From a checkpoint of a small mixture-of-experts model trained on Wikipedia: width 512, 6672 steps.
Below are experts of layer 8 (counted from 0) of a mixture-of-experts language model. Rows are named router (the router's row for the expert), gate (a neuron's input weights, with its number), up (a neuron's input weights, with its number), down (a neuron's output weights, with its number) and show model dimensions 128-191. Each number is 128 + 24 x the weight over its row's rms, rounded and kept within 0 to 255.
Before each expert's rows: a language model's description of what the expert responds to. This comes from a sample of Wikipedia text that the model never trained on.

# expert 9
It responds to: Bare space tokens in tables and lists, and lowercase consonant pieces starting or inside words, such as c in "pancreas", p, m.
router [118 157 133 133 138  93 167 156 147 185 109 119 141 127  78 127  84 134 105 121 127 132  96 131  91  95 144 110 150 196 146 150 153 155 121 149 133 143 170 116 119 121 124 145 143  97 121 113 123 135 102 113 129 110 131  98 100 127 121 126 143  83 138 134]
gate0 [115 185 158 142 145 166 105  84 177 152 115 138 145  94 159 104  86 107  75 102 142 130 134 133 150 148 125 145 133 163 135 149 159 123 133 136 143 145 163 139 172 119 131 138 142 127 169  98 149 105 151  81  97 118 150 125 138 135 121 152 130 164 195 164]
up0 [139 122 164  86 113 157 162 160 102 111 170 107  97 117 167 128 117 143 152 126 128 163 127 115 105 120 128 112 133 166 151 106 127 181 152 141 128 131 137 152  99  83 100 140 101 153 154 117 148 154 129 166 129 114  99 135 107  93 111 131  95 114 161 156]
down0 [129 151 139  95 147 160 144 117 151 101 116 129 150 150 112 116 126 107 166  98 112 127 163 130 154 120 107 126  71  69 180 105 103 145 130 150  93 131 138 122 120 103 147 149 140  98 123 123 125  63 105 145 144 109  70 140 125 136 127 117 125 108 136 148]
gate1 [125 142 146 171 169 122 137 112 133 129 133 123 157 141 147 113 105 127 113  93 149 115 136  88  88 172 128 165 158 128 154 125 143 114 106 107 151 123  65 134 158 164 151 116 136 149 152 101 146  89 134 169 135 115  99 130 124 112  88 119  60  94 127 121]
up1 [123  85 134 130 122 187 117 140 108 137  82 133 129 139 141 133 139 126 104  99 176 125 139 185 101 104  49 174 138 135 124 132 130 148 138 163 120 106 126 112 162 129 156 131 128 118  95 113 116 105 124 128 117 129 156 144 151 131 109 106 113  76 141 101]
down1 [137 145 150 156 112 122 121 158  88 137  93 139 106  77  96 116 159 131 140 125 109 117 165 140 125 156 116 137 139  97 129 140  81 131 119 101 179 128 160 118 132 140  75 139 121 108 134 131 156 143  97 131 131 116 120 129 164 117 136 123 101 131 140 134]
gate2 [137 165 131 143 108  89 159 147  80 129 105 117 127 148 126 150 137 126 140 144 122 114 111  61 152 136 136 112 129 135 150 103 104 142 118 142 133 139 110  78 179 139 176 125 115 107 106 101 152 105 123 111 133 121  92 168 173 157 100 142  90 104 159 166]
up2 [ 91  80 116 118  94  67 109 158 116 141 118 143  91 169  80 135  95 116 153 140 129 158 130 109 112 168 119 117 149 134 159 110 137 146 141 124 127 138 135 157 173 153 169 174 143  88 140 152 105 115 160 138 121  97 122 120 142 112 136 111 115 144 147 101]
down2 [118 149 155 133 143 132 148 135 112 179 141 161 105 131 140 110 165 183 111 111 139  91 137  95  94 123 151 135 138 159 117 160 119 126 119 139 150 131 142 150 139 147 123 138 138 125 145 138 110 110 158 120 124 113 107 116  95 129 165 103 133 151 146 122]
gate3 [112 133 132  72 142 149 117 109 157 101 116 124 122 135 115 101 107 114 124  91 169 157 174 110 100 152 100 132  99 108 137 142 111 153 107 143 112 128 131 125 104 167 122  97 168 132 174 131  78  68  63 160 139  76  68  72 135 101 188 160 102 106 101 156]
up3 [144  93 106  86 107 121 118 128 119 100  50 158 133 172 147  89 176 104  97 131 113 122 159 146 153 161  96 136 124 114 107 197 133 119 127 150 162 134 128 131 143 117 112  80 126 108 114 107 110 143 134  98 146  88 150  91 113 120 116 126 188 165 105 108]
down3 [139 140 129 151 102 140 132 144 137 165 138 106 129 141 112 120  80 126 132 117 121 111 128 143 142 119 135 108 163 153  91 147  83 144 119  73 124  96  86 136 108  74 123 121 133  83 135 101 124 111 140 120 108 158 126 149 160 125 120 113 146 117 116 137]

# expert 10
It responds to: Determiners before a noun phrase, mostly the and The, also his, their, its, her, often after of, in, to or on.
router [117 129 162 158 158 134 143  91 156  97  80 146 155 124 103 125 118 107 105 138 138 151 125 173  77 126 132 106 127 136 134 170 138 164  91 110 134 123 136 186 111 132 126 138 114 108 157 120 112 112  92 106 100 119 161 118  93 159 147 178 121 132 156 157]
gate0 [122 127  86 124 121 166 137  99  90 133 103 145 149 134 142 138 113 189 132 128 125 148  89 163 154 154 137 146 113 165 139 142 123  74  96 154 132 166  96 173 113 121 139 115 149 120 135 145 119 106 148 140 165 111 162 117 170 118 109 136 102 130 146  84]
up0 [126  85 106 143 116 165  99 119 107 138 115  72 115 115 106 113 181 129 127 125 175 127 126 115 168 152 130  97 123 151 138 132 102 152 105 141 127 115 116 114 149  90 145  82 120 179 115 132 135 180 139 167  87 166 132 161 131 119  90  98 110 103 129  87]
down0 [139 176 102 115 124 120 106 147 136 128 144 118 101 175 153 113 124 100 138 123  85 142 167 103  98 126 135 118 164  96 152 138 144 137 140 145 134  98 112 120  93 145 102 105 140 141 111 126 158 112 100 142 154 149 111 122 136 120 159 156 144 122 139 134]
gate1 [129 112  95 167 123 142 150 121 168 113 129 148 140 113 110 117 136 128 147 109 108 110 126  81 149 137 115 151 114 139 143 156 120  99 123  87 145 140 110 122 143 153 105 145 129 120 150 138 107 155 121 121 149 131 113 156 157 139  99 192 112 122 108 109]
up1 [154 149  82 127 119 130 143 137 200 119 156 126 142 141 103  98 107 166 160  93 107 101 100 126 127 137 152 145 127 180 167 130 175  93 116 119 125 137 156 109 119 143 128 113 138 137 141 164 100 149 137 168  95 125 165  62  93 108 142 151  94  84 116 112]
down1 [ 96 141 148 154  97 156 104 105  87 109 129 136 145 174 147 124 118 140 120 101 131 135 177 154 132 112  77 125 123  98 117  94 145 163 126 172 130 102 162 119 119 119 110 151 160 136 130 135 126 156 116 126  97 135 144  86 142 142 126 123 136 127 171 148]
gate2 [127 122 123 140 105 120  92 130 109 116 120 158 176 103 111 184 127 128 153 121 118  99 160 113 142 102 106 146 108 142 105 121 172 126 140 114 118 164 107 124  93 123 109 124 123 149 150 148 135 154 101  91 150 131 111 154 142 113 121 117 170 126 120 130]
up2 [123 146 139 101 101 103 136  99 125  95  87 156 119 128  99 132 108  76 117 127 105 122 112 111 132 131 130 132  83 132 114  93 134 123 113 143  94 128 148 123 147 159 149 151 166 116  78 153 104 145 107 105 129 126 140 121 110 137 117 124 123 153 103 138]
down2 [167 114 137 153 110 127 163 135 127 143 125 142 126 116  99 118 143 164 132 135 131 121 109 124 131 122 118  98 161 134 112 135 130 140 114 101 130 140 116 127 167 146 123 111 138 136  70 137 175 142 125 107 162  95 113  95 131 124 162 131 157 125 126 153]
gate3 [143 117  68 147 145 115  90 156 114 110 125 138 131 147 130 122  61 155 160 116 113 134 134 161 116 155 103 108 108 118 153 112 132 120 119  66 114 166 113 117 116 172 163 118 104 156 148  96 119 105 152 142 133 143 165 171 146 122 132 127 126 119 160 137]
up3 [181 141 107 169 122 144 108 111 114 165  99 109 169 124  97  91 149 111 128 128  88 143 124 165 141 176 135 118 127  61 133 122 135 119 164 138 165 142 110 114 100 125  89 115 140 154 155 126 121 121 164 117 132  83 102 109 124  96 141 124 117 146 112  67]
down3 [151 133 121 151 125 135 133 118 126 185 140 119 171 139 114 137 110 100 134 131 102 172 141 100 151 151 124 126 130 112 105 103 124 135 128 139  99 115 107 143 145 142 129 114 113 160 111 129 132 111 101 123 110 144 163 115 121  90 122 117 119 145 122 117]

# expert 4
It responds to: Capitalised words in names of institutions and places, plus infobox field labels, such as University, National, County, the U in U.S.
router [ 97 125 112 153 156 146 149 117 142 103 171 122 139 162 113 138 143 155 124 141 153 151 125 133  77 108 128 105 160 147 107 197 124 117 107 139 135 129 115 159  89  97 134 115 146 114 153  99 121 104 156 140 144  71 165 107 117 118 117 101 117 122 121 168]
gate0 [131 122  77 105 135 120 169 123 155 105 112 101 136 159 111 131 138  87 102 135 158 109 162 128  98 134 104 171 105 120 167 104 154 102 150 165 166 109 136 133 108 142 138 110 155 127 167 101 122 135 132 140  93 154 105 126  98  72 141 142 134 126  97 113]
up0 [115  90 146 124 108 121 123 159 104 136 122 106 142 104 140 152 115 103 146 105 129 141 111 126 178 111 111  98 112  90 147 129 157 130 127 164 139 140 182 124 168 144  89 127 124 176 113  76 148 152 103 161  67 114 116 145 126 147 184 124 144 136  94 116]
down0 [125 154 121 162 187 149 120 131 108 117 144 124 168 189 159 143 147 137 132 106 139 115 124 147 124 107  98 147 160 110 117 151  88 115 135 126 117 149 123 137 166 137 197 126 138 141 127 151 114  72 110 149 146 103  96 105 155 121 146 128 140 127 101 182]
gate1 [122 151 103 131 109 155 117 110 131 135 121 116 163 160 124 157 111 136 162 123 128 128 136 185 108 107 136 147 111 129  95 136 166 130 157 140 118 155  96 107 105 134 125 112 149 125 139 137 129 160 115 160 176 130 155 126 130 150 142 144 112 128 178 150]
up1 [150 146 134 161 144 115 173  86  90 138 107 132 163 130 188  95  99 105 114 178 114 145 107 138 115 119 132 124 129 125 137 152 137 113 106 117 115 134 100 160 126 103 139 130 161  99 154 174 122 136 148 149 136 137  99 109 109 175 145  87  99 148 138 125]
down1 [196  92 132 180  97 130 137 155 197 137 171 126 120 109 123 120 166 161  81 145  75 122 113 125 173 154 107 143  87 135 138 124 122  92 160 103 143 103 149  91  98 158 104 137 111 136 149 134 129 133 137  95 137 122 113 157 131 114 124 102 149 113 106 174]
gate2 [130 150 139 191 108 114  74  99 111 144 163 130 126 135 105 152 146 134 127 101 167 117 110 111 154 142 123 126 161 160 129 153 133 115 100 165 128 112 111  98 118 117 105 135 144 134 183 142 151 121  84 119 127 112 131 125 103 151 143 128 165 146 108 144]
up2 [138 157 131 143 146 142 117 134 108 100 157 163 111 145 131 133 109 103 132 153  84 168 107 132 110 113 124 168 115 121 112 116 138 138 145 119 144 134  97 138 152 152 160  97 160 125 127 149  53 110 130 129 144 120 190 136 114 152 132 144 113 123 133 150]
down2 [137 163 100 137 125  99 119 128 157 126 155 120 154  61 135  90  98 119 128 102 131 139  99 125 179 189 103 122 126 137 126 109 128 116 135 130 133 140 118  99 147 124  94 116  80 156 143 113 101 109 141 158  94 135  86 162 140 140 163 112 109 134 152 132]
gate3 [ 97 140 149 167 116  94 154 151 132  99 148  94 110 165 124 138 165 134 127 169 122 124 161 145  59 163 146 121 129 121 153 149 135 110  98 153 157 167 119 131 134 122 152  70 133 117 102 153 131 152 113 138 117 131 163 101 115  90 151 146 140 104 115 101]
up3 [138 133 143  98 155 132 113 117 126 120 100 101 123 161 162 129 160 136 120 152 124 143  93 132 103 129 120 118 154 165 137 119 148 116 154 118  91 127 136 132 103 138 118 143 139 166  91 129 144 136 123  81  94 117 157 168 112 159 111 116 104 137 123 116]
down3 [118 128 115 147 144 129 123 144 104 155 134 130 130 121 117 115 155  72  88 133  80 125 110 133 113 129 137 140 124  98 110 107  78 137 115 113 156 140 162 112 165 110 136 159 158 118 143 114 152 115 118 112 148 134 135 117 114 121 115 128 134 171 208  82]

# expert 21
It responds to: Final pieces of names and nouns like e, ation, River, Lake, Creek, closing parentheses, and list dashes in geographic infoboxes.
router [ 80  92 125 112 181 111 175 131 136 103 152 153 122 169 121 124 111 127 109 116 140 160  97 119  82 141 132 109 102 147 138 169 124 114 107 129 115 167 148 140  85 138 113 127 134 147 155 106 167  86 137 126 122 101 178 107 157 139 107 146 105 115 141 148]
gate0 [147 107 159 116 141 103 153 131 164 106 112 133 117 132 102 131 117 148 135 164 105 143 145  73 114 109 126 143 149 113 127  88 101 124 111 139 112 150 111 104  78  92  90  58 150 119 143 116 154 149 140 106  66  93 138  99 138 104 134 156 134 132 122 103]
up0 [161 113 142 116 108 124  98 125 129 132 140 153 116 128  73 150 136 137 114 102 132 122 143 148 116 143 120 141 137 171 155 144  73 174 108 145 116 104 145 194 130 136  89 124 143  95 129 150 116 157 163 133 136 110 138 141 160 146 115 133 137 123 116 130]
down0 [147 167 107  92 123 132 141 181 114 124 141 133 121 106 139 116 127 140 105 113 141 133 153 144  89 118 157 100 153  88 122 152 130 105  79 118 140 129 132 128 134 148 111 141 156 120 159  99 142 102 153 116  85 122 129 120 111  98 139 172 114 156 114 107]
gate1 [118 138 130 133 119  81 146 129 122 102 105  95 106 124 158 150 128 131 144 141  69 128 124 130 141  79 147 136 145 123 114 172 101 135 138 162 100 143 128 135 157 142 139 131 148 103 111 130 152 128 144 129 131 125 135 109 138 128 107  92 108 140  94 118]
up1 [132  94 109 116  69  61 115 135 131 149 129 151 124 150 111 127 131  92 103 136 112  99 140 157 161 124 186 100 107 118 194 125 135 111 142 149 119 121 133 133  81 156 130 191 140 165 116 151 192 147 162 141 127 105 135  96 130 117 127 172 109 138  95 112]
down1 [123 114 128 157 192 166 148 129 175 134 120 135 111 157 163 120 118 146  96 150 135 145 101 126 130 145 145 142 173 129 145  79 145 135 146  64 154 105 114 127  92 114 127  71 132  69 126 116  87 113 127  88 146  90 151 115  86 141  76 109 160 125 134 118]
gate2 [165 108 115 115 160 159 132 126 121 126 107 152 114 134  87 125 105 125  87 158 117 143 139 134 124 112 123 115 111  99  81  88  98 117 119 108 141 127 132 113 108 126 112 123 160 139  90  76 134 123 127 114  90 131 140 123  93  85 183  99 138 122 153 143]
up2 [131 152 137 122  82 102 139 104 180 160 134 137 103 131 178 108 115  84 122 123 123  82 109 150 140 157 145 155 102 165 126 121 131 128  92 158 128 102 107 164 104 103 117 127 114 103 106 126 147 119 142 140 120 137 140  83 110 101  99 108 132  98 134 132]
down2 [139 123  94 105 119 124 110 151 110 133 115 118  76 109 149 153 148 123 148 113 144 149 124 126 126 129 162 128 100 158 124 163 114 138 147 140 109 127 139 138 136 140 100 163 134 142 122 151 107 133 106  99 153 119 123 117 140 108 121 163 159 146  99 154]
gate3 [119 137 116 110 144 113 105 100 101 182 107 146 113 104 145 127 140 139 123  66 147 120 140  93  97 121 129 120 123 148 146 133 113 178 125 123 109 138 147 121 119 105 105 162 105 112  98 124 158 101 157 105 135 110 160 133 125 145 134 149  87 131 117 100]
up3 [124 147 117 104 104 145 118 114 161 118 124 160 172 137 120 159  89  90 185 106 144 119 115 109 119 111 126 132 146 120 140 120 133 145 146 140 131 169 124 146 101 138 166  88 154 134 149 129 142 121 128  90 157 157  84 175 110 143 141 114 117 101 114 138]
down3 [108 162 139  84 142 105 128  85 127 158 147 155 118 143 129  83 131 121 119 124 153 155 135 154 154  71 126 115  99 116 129 110 143 103 137 129 120 103 114 137 111  62 108 164 108 111 158 112 103 161 138 187  85 156 143 126 138 125 134  97 165 125 108 124]

# expert 26
It responds to: Word-initial pieces like rack-, eco-, New, public, km, degree-minute coordinate parts, and first bytes of accented or non-Latin characters.
router [ 63 119 148 118 107 127 142 155 104 122 190 133 115 175 110 100 128 110 102  98 138 145 111 117 127 131 133 111 120 194 140 121 104 143 104  87 143 142 117 150 102 129 117 121  96 130 154 112 116  86 134 112 112  96 178 102 107 113 120 131 149  97 145 176]
gate0 [117 126 157 126 116 120 113 105 144 145 143  94 136 147 118 103 129 119 109  95  88 120 143 140 153 107 107 113 104 171 118 119  94 125 119 105 192 160  90 127 139 160 124 131 167  70 114 117 122 106  92 114 124 122 119 191 172 103 149 118 134 122 172 167]
up0 [172 147 100 113 187 187 108  76 143 130 137 115 124 130 158 127 157 157 148 111 155 141 108 115 149 147 128 160 138 114 148 114 122 143 118 124 123 159  87 123 146 121 138 135 128 133 122 121 126 125 100 134 123 124 134 162 101 110 124 119 115 138 130 111]
down0 [106  99 126 107 136 112 130 113  97 145 102 175 145 123 119  86 105 166 114 137 124 127 151 169 135 151 114 159 121 140 141 143 147 140 126 141  81 125 161 106 126 132 141 126 153 139 106 125 162 115 105 121 144 125 177 115 123 121 102 140 125 101 135 114]
gate1 [144 174 145 117  83 109 103 143 137 112 118 138 150 106 124 104  91 111 182 132 115 133 104 130  97  93 107 112 107 158 170 102  82 139 112 110 139 109 118 111 174 118 135 177 128 135 166 149 121 124 128 121 140  73 122 188 112 126 106 155 131 140 140 133]
up1 [142 128 148  62 117 134  93 140  95 112 147 166 131 150 123  83 138 129 132 170 143  62  98 107 120 109 119 101  83 115 130 162 163 124 149 111 132 169  97 121 129 145 149 168 146 137 149 116 139 151 108  69 161 130 156 142 146  84 170 125  83 166 137 106]
down1 [152 134 146 117 116  91 150 119 129 150  94 114  76 122 112 161 107 117  99 115 118 104 165 147 129  95  91 130 107  98 129 148 104 142 104 148 110 117 139 152 101 126 128 109 129 137 133 118 129  97 115 133 123 129 111 110 145 128  90 135 155 113 148 131]
gate2 [ 89 149  99 137 117  96 117 114 111 103 180 139 110 104 164 114 123 122 107 135 154 117 120 147  85 148 147 134 154 132 128 127 108 125 137 139 126 145 118 144 139 171 150 161 121  98 152 159 101 164 134 124 133 121  88 105 123 131 157 132 153 128 177 115]
up2 [158 146 106 147 115 157 133 137 140 108 121 118 119 133 120 125 126 141 120  95  89 168 136 152 133 111 166 119 135 136 141  93 149 118 156 131 118 133 103 113 121 116 101 141 102 149 123  64 113 155 170  79 122 107 159 159 141 157 108 108 122  41 176 124]
down2 [137 105 129 146 134 163 123 135 144 149 153  70 115  96 149 154 120 101 143 133 144 143 140 102 141 148 156 166 102 158 129 116 145 123  67 143 121  96 158 147 138 134 109 123 124 165 133 159 160  86  85  86 113 109 118 128  96 155 149 140 102 182 128 149]
gate3 [126 100 146 134 148 134 125 144 135 159 124 134 103  73  97  94 123 115 144 144 147 164 127 141 126 142 125 151  82 112 164 135 127 126 118 109 109 139 127 147 135 111 153  77 111 137 141 103 117 114 150 150 115 123 128 150 128 123 169  99  97 144  92 115]
up3 [167 142 138  42 151 112 107  60 166 125 125 130 107 133 148 163 164 140  83 138 122 147 127 116 106 150 103 116 129 104 138  87 126 125 136 137 129 116  98 118 156 102 180 144 119 130 148 146 131 139 138 103 172 131 151 175 116 135 131 110 131 160 158 151]
down3 [173 108  92 156 132 132 126 155 176 163 134 128 123 156 184 139 118 103 140 119 107 124 119 112 124 114 123 132  95 130 136 135 113 148 161  84 131 113  94 121 163  84 129 131 154 169 116 132  90 140 176 136 182 116 173 132 126 144 145 133  97 118 175  99]

# expert 20
It responds to: Month names, countries and cities in tables and biographies, like March, London, Japan, India, plus list dashes after "by" credits.
router [ 90 120 141 153 147 105 150 153 140 140 159 121 119 159 109 129 103 127 102 110 156 149  80 157 113 149 140 109 103 183 114 153 143 149 132 104 146 116 141 153  98 111 118 110 121 121 133  71 152  98 122 140 141 108 132 134 103  96 110 140 123 162 155 185]
gate0 [130 120  96  89 170 134 119 128 118 134 107 126 104 113 118 102 102 109 134 151 107 111 130 183 103 111 129 121 141 141  72 113 121 139 105 159 107 117 129 113  92 135 145  76 139 132 122 134 132 135 135 125 138 138 135 140 142 147 159  90 135  89 122 171]
up0 [109 133 124 148  97 133 157 108 113 133 150 132 145 149 156 117 184 102 135 161 125 122 138  90 141 122 140 107 155 125 106 102  84 148 121  76 105 115  95 134 108 137 118 132 143 137 167 144  66 161 131 138 126  98  96 127 130 125 131 134 127 129 122 131]
down0 [113  99 114 143 123 156 124 117 160 121 131 157 109 132 131 179 125 138 144 107 132 122 163 156 124 160 116 122 133  93 165 152  93 100 117 132 133 160 119  94 176 130 119 129 112 141  88 144 147 136 122 116 117 137 115 148 129 159  99 153  94 133 130 123]
gate1 [146 142 155 134 118 100 138 122  91 160 132 108 151 156 104 153  51 136 104 128 124 128 118 131 131 123 135 120 112  90  87 113 144 151 106 136 153 118 114 135 143 152 111 104 138 126 139 141 134 115 143 108  99 165 142 162 163 113 133 116 119 100 102 127]
up1 [153 135 119 136 129 109 129 134 150 129 128 142 146 151 107 126 115 134 154 109 164 122 111 123 104  93 101 134 127  97 145 121 125  97 163 130 126 142 107  99 145 114  89 115 139 140 140 153 138 173 131 145 140 173 127 118 128  97 134 132 118 154  85 128]
down1 [137 137 121 180 162 160 132 134 115  99 145 140 137 142 146 133 171 142  92 111 125 103 131 162 130 140 189 117 155 149 130 168 120 114 135  98 111 120 181 149 107 114 103 152 138 129 113 109 135 140 128 117 149  96 110 166  98 103 151 101 147 130  86 157]
gate2 [127 125 154 127 146 155 117 126 144 120 139 117 130 154 186 122 143 138  74 128 152 145 151 113 155 134 126 159 139 187 142  75 176 165 100 127 109 140 129  92 109 154 106 134 119 119 127 131  98 135  88 111 150  93 118 114  99 113 147 126 130 126  86 156]
up2 [120 125 152 132 124 123 107 121 112 123 145 160 135  87 121 159 135 163  94 155 114 136 122 151 101 136 116 114 106 133 158 150 168 141 139 116  95 131 150 111 105 146 140 130 128 151 147 154 109  60 130 112 149 133 114 124 116 109 126 146  93 110 122 110]
down2 [153 142 119  91 175 136 134  89 133 126  84 143 144 138  97 102  95 133  98 126 127 112 124 162 166 160 136 127 133 155 119  91 177 180 126 102 100 100 128 115 130 117 106 168  97 158 132 126 117 144 143 141 137 156  90 127  69 123 131 139 128 131 114 124]
gate3 [134 117 156 138 148 123 184 143 123 151 106 124 132 154  62 165 130  90 155 140 128 105 176 140 142  98 105 123 118 147 110 163 120 131 117  74 159 149 102  99 135 121 104 114 153 131 174 176 165 125 146 114 161 154 102 156 166 124 183 113 147 107 133 160]
up3 [151 138 105 151 109 141 116 136 161 125 148 114 100 136 145 121 128  56 145 158 118 188 110 155 126 139 142 172 162 177 132 155  76  91 142 114 165  99 137 147 153 170 112  62 138 107 106 112 137  90 113 113  96 113 127 163 110 110 100 120 127 146 105 101]
down3 [122 146 133  97 155 104 119 122  72 159 127  96 109 137 100 120 141 139 137 147 102 131 129 134 129 141 105 131 147 116 143 137 118  79 152 120 132 131 146 180 120 114 146 120 127 120 178 120 147 116 142 124 129 127 132 147 167 121 126 102 149 122 115 136]

# expert 31
It responds to: The -ly adverb suffix and time nouns such as time, season, years, life, plus well, re-, Total, and field labels like Elevation.
router [119 100 136 165 166 111 147 164 138 162 155 147 131 170 125 178 131 160  88 107 122 179  99  99 104 143 166  97 128 152 122 161 126 129  80 150 141 121 148 129 113 115 184 113 130  98 130 110 127 100 166 115 167 101 153 110 127 131 133 122 132 157 145 157]
gate0 [120 127  76  98 129 129 177 141 106 117 163 115 136 123 164 118 164 115 175  95 120 126 109 133 154  93 115 120 137 138 124 134 155 111 111 137  73 125 134 144 101 139 140  86  82 117 135 148 116 144 194 103 115 161 103 105 104 112 165 136 133 152 118  87]
up0 [108 144 131 186 120 110 106 164 146 104 120 113  94  87 143 108 138  68 113 144  64 163 126 141 152 146 117 143 122 131 143 118 144 159 110  93  84 146 136  96 116 139 130 111 158 103 101 153 127 121 132 172 126 116  90  97 108  67 113 106 142 117 131 182]
down0 [ 99 119 168 144 123 118 128 131 144 144 102 116  65 175 137 137 195 109 123 139 150 166 136 143 138 150 137 141  91 143  83 148 138 111  94 136 161 147  36 143 107  95 117 148 107 157 129 108 129 130 126 149  73 108 105 134 158 155 174  93 124 157 136 147]
gate1 [120 122 145 143 131  79 142 146 119 124 154 138 126 161 152 144 105 146 117 127 143 102 123  89 141 139 114  68  98 153 162 107  86 131 131 120 105 142 118 165 115 122 166 118 108 100 160 178 106 122 129 112 158  95  99 155 162  86 135 110  82 121 132 149]
up1 [117 121 120 106 135 104 111 106 195 119 146 138 116 144 139 111 108  75 121 112 135 143 113 117 155 108 119 120 138 124 108 123 109 127 130  92 138 148 123 124 117 174 108 138 191 129 109 151  78 122 131 131 138 117 142 142  91 125 128  75 138 138 149 154]
down1 [142 122 123 109 132 123 153 142 118 175 130 120  84 136 113 125 140 181 101  99  92 139 120 102 139 132 100 119 130 122 121  75 109 157 109 106  69 132  85  80 139 163 139 170 130 145 154 131 158 164  99 128  91  98 176 138 126 152 141 122 111  93 123 150]
gate2 [150 130  89 151 141  99 120  96 134 152 138 123 163 101  96 130 149 139 135 130 153 139  88 136 134 153 118 106 122 124 128  98 120 120 159 129 114 144  94 122  98 109 117 144  96 154 127 123 105 125 177 169 130 119 122  97 121 133 147 152 127 139 118 124]
up2 [ 87 164 111 101 122 142 133  87  60 146 115 128 134 118 125 120 102 116 125  83 124 131 139 148 152 144 141 135 150 140  98  89  99 135 110 149 138 173 151 166 157 143 124 121 133 156 157 101  80 137 178 146 161 181 114 113 122 144  83 184 163 161 171 156]
down2 [161 111 107 174 109 167 138 139 137 116 173 109 123 135 127 118 149 121 120 160 151 116 148 126 121 109 127 110 158 163 113 116 144 161 114 132 119 148  93 158 108 156 136 147 126 108 139 125 136 114 107 151 125 133  88 139 115 184 125 151 122 102 147 101]
gate3 [169 140 171 163 171  91 151 149 141 135 168 135 112 133 182 128 137 148 141 124 105 144 126 114 123 166 137 102 130 104 110 109  88 147 115 124  97  97 143 162 117 149 104 124 122 125 133 140 153 124 105 167 139  99 149 150 135 167 135 139 154 128 139 137]
up3 [128 124 126 122 145 128 156 109 141 173 138 133 153 117 163 147 137 144 173  99 147 114 118 136 139 169  96 108 103 137 145 115 136  68  87 107 161 100 144 109 119 126 130 176 110 110 149  76  91 133  93 141  90 107 119  94 105 118 101 120 129 114 103 118]
down3 [141 127 141 126 123 146 150 150 145 123  74 137 114 140 153 122  91 164 128 113 129 101 144 110 103 115  99 135 155 110 112  98 104 156 145 124 135  92 132 111 135 123 169 107 116 151 118 103 119 132 151 104 128  88 119 152 119 143 108 130 113 152 122 134]

# expert 19
It responds to: Quantity words and number words after the, a or a hyphen, such as other, more, two, several, many, one of.
router [126 157 155 151 116 135 141 129 133 126 113 150 155 117 121 129 121 108 100 115 162 135  87 117 113 138 119 120 115 113 149 143 173 152 130 123 143 124 161 139  99 123 119 112 102 100 148 112 116 115 158  86 140 115 132 137 135 129 115 143 134 137 112 149]
gate0 [144 154 166 149 147 131 103  95 137 136 157 153 130 100 109 124  98 155 158 127 153 101 137 135  82 121  96 130  98 102 165 144 132 138 120 142 131 120 123 133 123 141 127 135 171  91  73 148 110 128 125 122 134 161 144 156 125 115 140 133 125 155 101 122]
up0 [106 156 132 114 147 111 150 131 151  60 165 118 138 111 109 126 163 121 148 121 140 109 120 145 128 144  93 132 123 112 104 146 153 126 129 111 135 135 136 118 112 136 175 110 134 149 126 113  67 173 127 143 139 148 129 105 128 179 135 143 149  88 131 122]
down0 [156 123 136 140 155 142 148 174  78 152 144 140 127 141 104 133 140 110 120 156 139 132 129 143 146 128  66 146 152 135 122 125 128 116 142 155 134 139 137 107 112 144 129  98 126 104 144 162 119 123 148 134 127 127 177 131 136 128 108 111  94 144 100  90]
gate1 [129 106 106 127  88 185 133 125 119 152 132 152 134 101 115 134 138 149  80 167 120 110 162 111 153 149 124 112 121 103 139 113  82 156 152 177 148 135 139 147 120  86 148 173  90 107 163 119 153 113 119 106 155 126 128 102 112 117 191 145 111 131 130 117]
up1 [126 164 120 121 103 119 132 115 134 123  81 173 131  96 134  91 128 152 123 104 120 146 142 112 142 136 151 134 134 106 155 142 151 178 165 131 150 118 113 165 133 180 131  93 134 130 154 104 163 124 119 117 128 141 122 139 153 100  77 149 125 110  65 136]
down1 [122 110  93 120 129 117 150 135  92 144  99  98  98 103 134 117 136 105 133 105 124 134 114 106  75 104 104 151 101 120 106 161 112 130 141 117 146  96 109 108 111 174 106 122 154 126  84 132 145 127 161  57  87 141 154 105 118 145 140 132 119 108 137  95]
gate2 [140 148 172 151  57 117 126 126 109 159 140 110 152 134 171 145  96 130 169 139 153 118 138 123 123 114 161 173 122 115 121 134 115 164 107 155 130 103 146 115 132 130 126 126 179 104 101 122 178  90 114 137 138 119 114 118 126 139 152 114 135 161 149 151]
up2 [110 157 119 111 125  91 164 120 135  98 141 151 108 105 165 111 103 139  97 174 132 151 108 147 161 143 144  90 162 113 115 163 122 119 120 122 146 104 109 161 145 122 108 144 113 143 168 111  85 145 137 123 128 140 130 146 120 155 141  85 111 130 117 149]
down2 [122 102  75 129 108 164 122 116 134 132 166 117 134 148  88 144 112 113 169  59 154 123 167  85 145  83 133 147 157 130 116  84 151 127 141 106 124 125 122 122 124 133 137 173 134 132 109 156  67 152 135 120 133 118 135  69  86 126 139  76 130  96 105 124]
gate3 [151 139  83 141 153 111  84 119 131  99 126 176 148 106 159  89 152 130 127 167  94 148  95 125 105  97 174 153 142 157 148 118 155 140 171 111 126 107 119  66 151 131 125 157 115 167 110 144 125  87 120 109 129 135 131 138 173 105 133 106 132 146 131 201]
up3 [117 119 128  83  87 154 133 116 103 115  99 145 143 105 138 124 173 143 118 110 119 101 122 141 134 116 123 127 151 135 113 123 128 146 139 119 142 150 147 187 116 135 125 164 164 101 124 146 161 142 116 156 123  81 140 133 124 110  97 144  67 132 125 109]
down3 [ 73 113  91 173 107 138 173 138  84 123 159 151 131 152 109 136 129 155 129 134  98  97 129 129 152 102 175 123 181 164 135 146 100 120 140 155 115  80 111  80 162 130 111 139 139 141 147 110 145 134 113 109  87 172 136 122 182 129 157  92 155 101 150 163]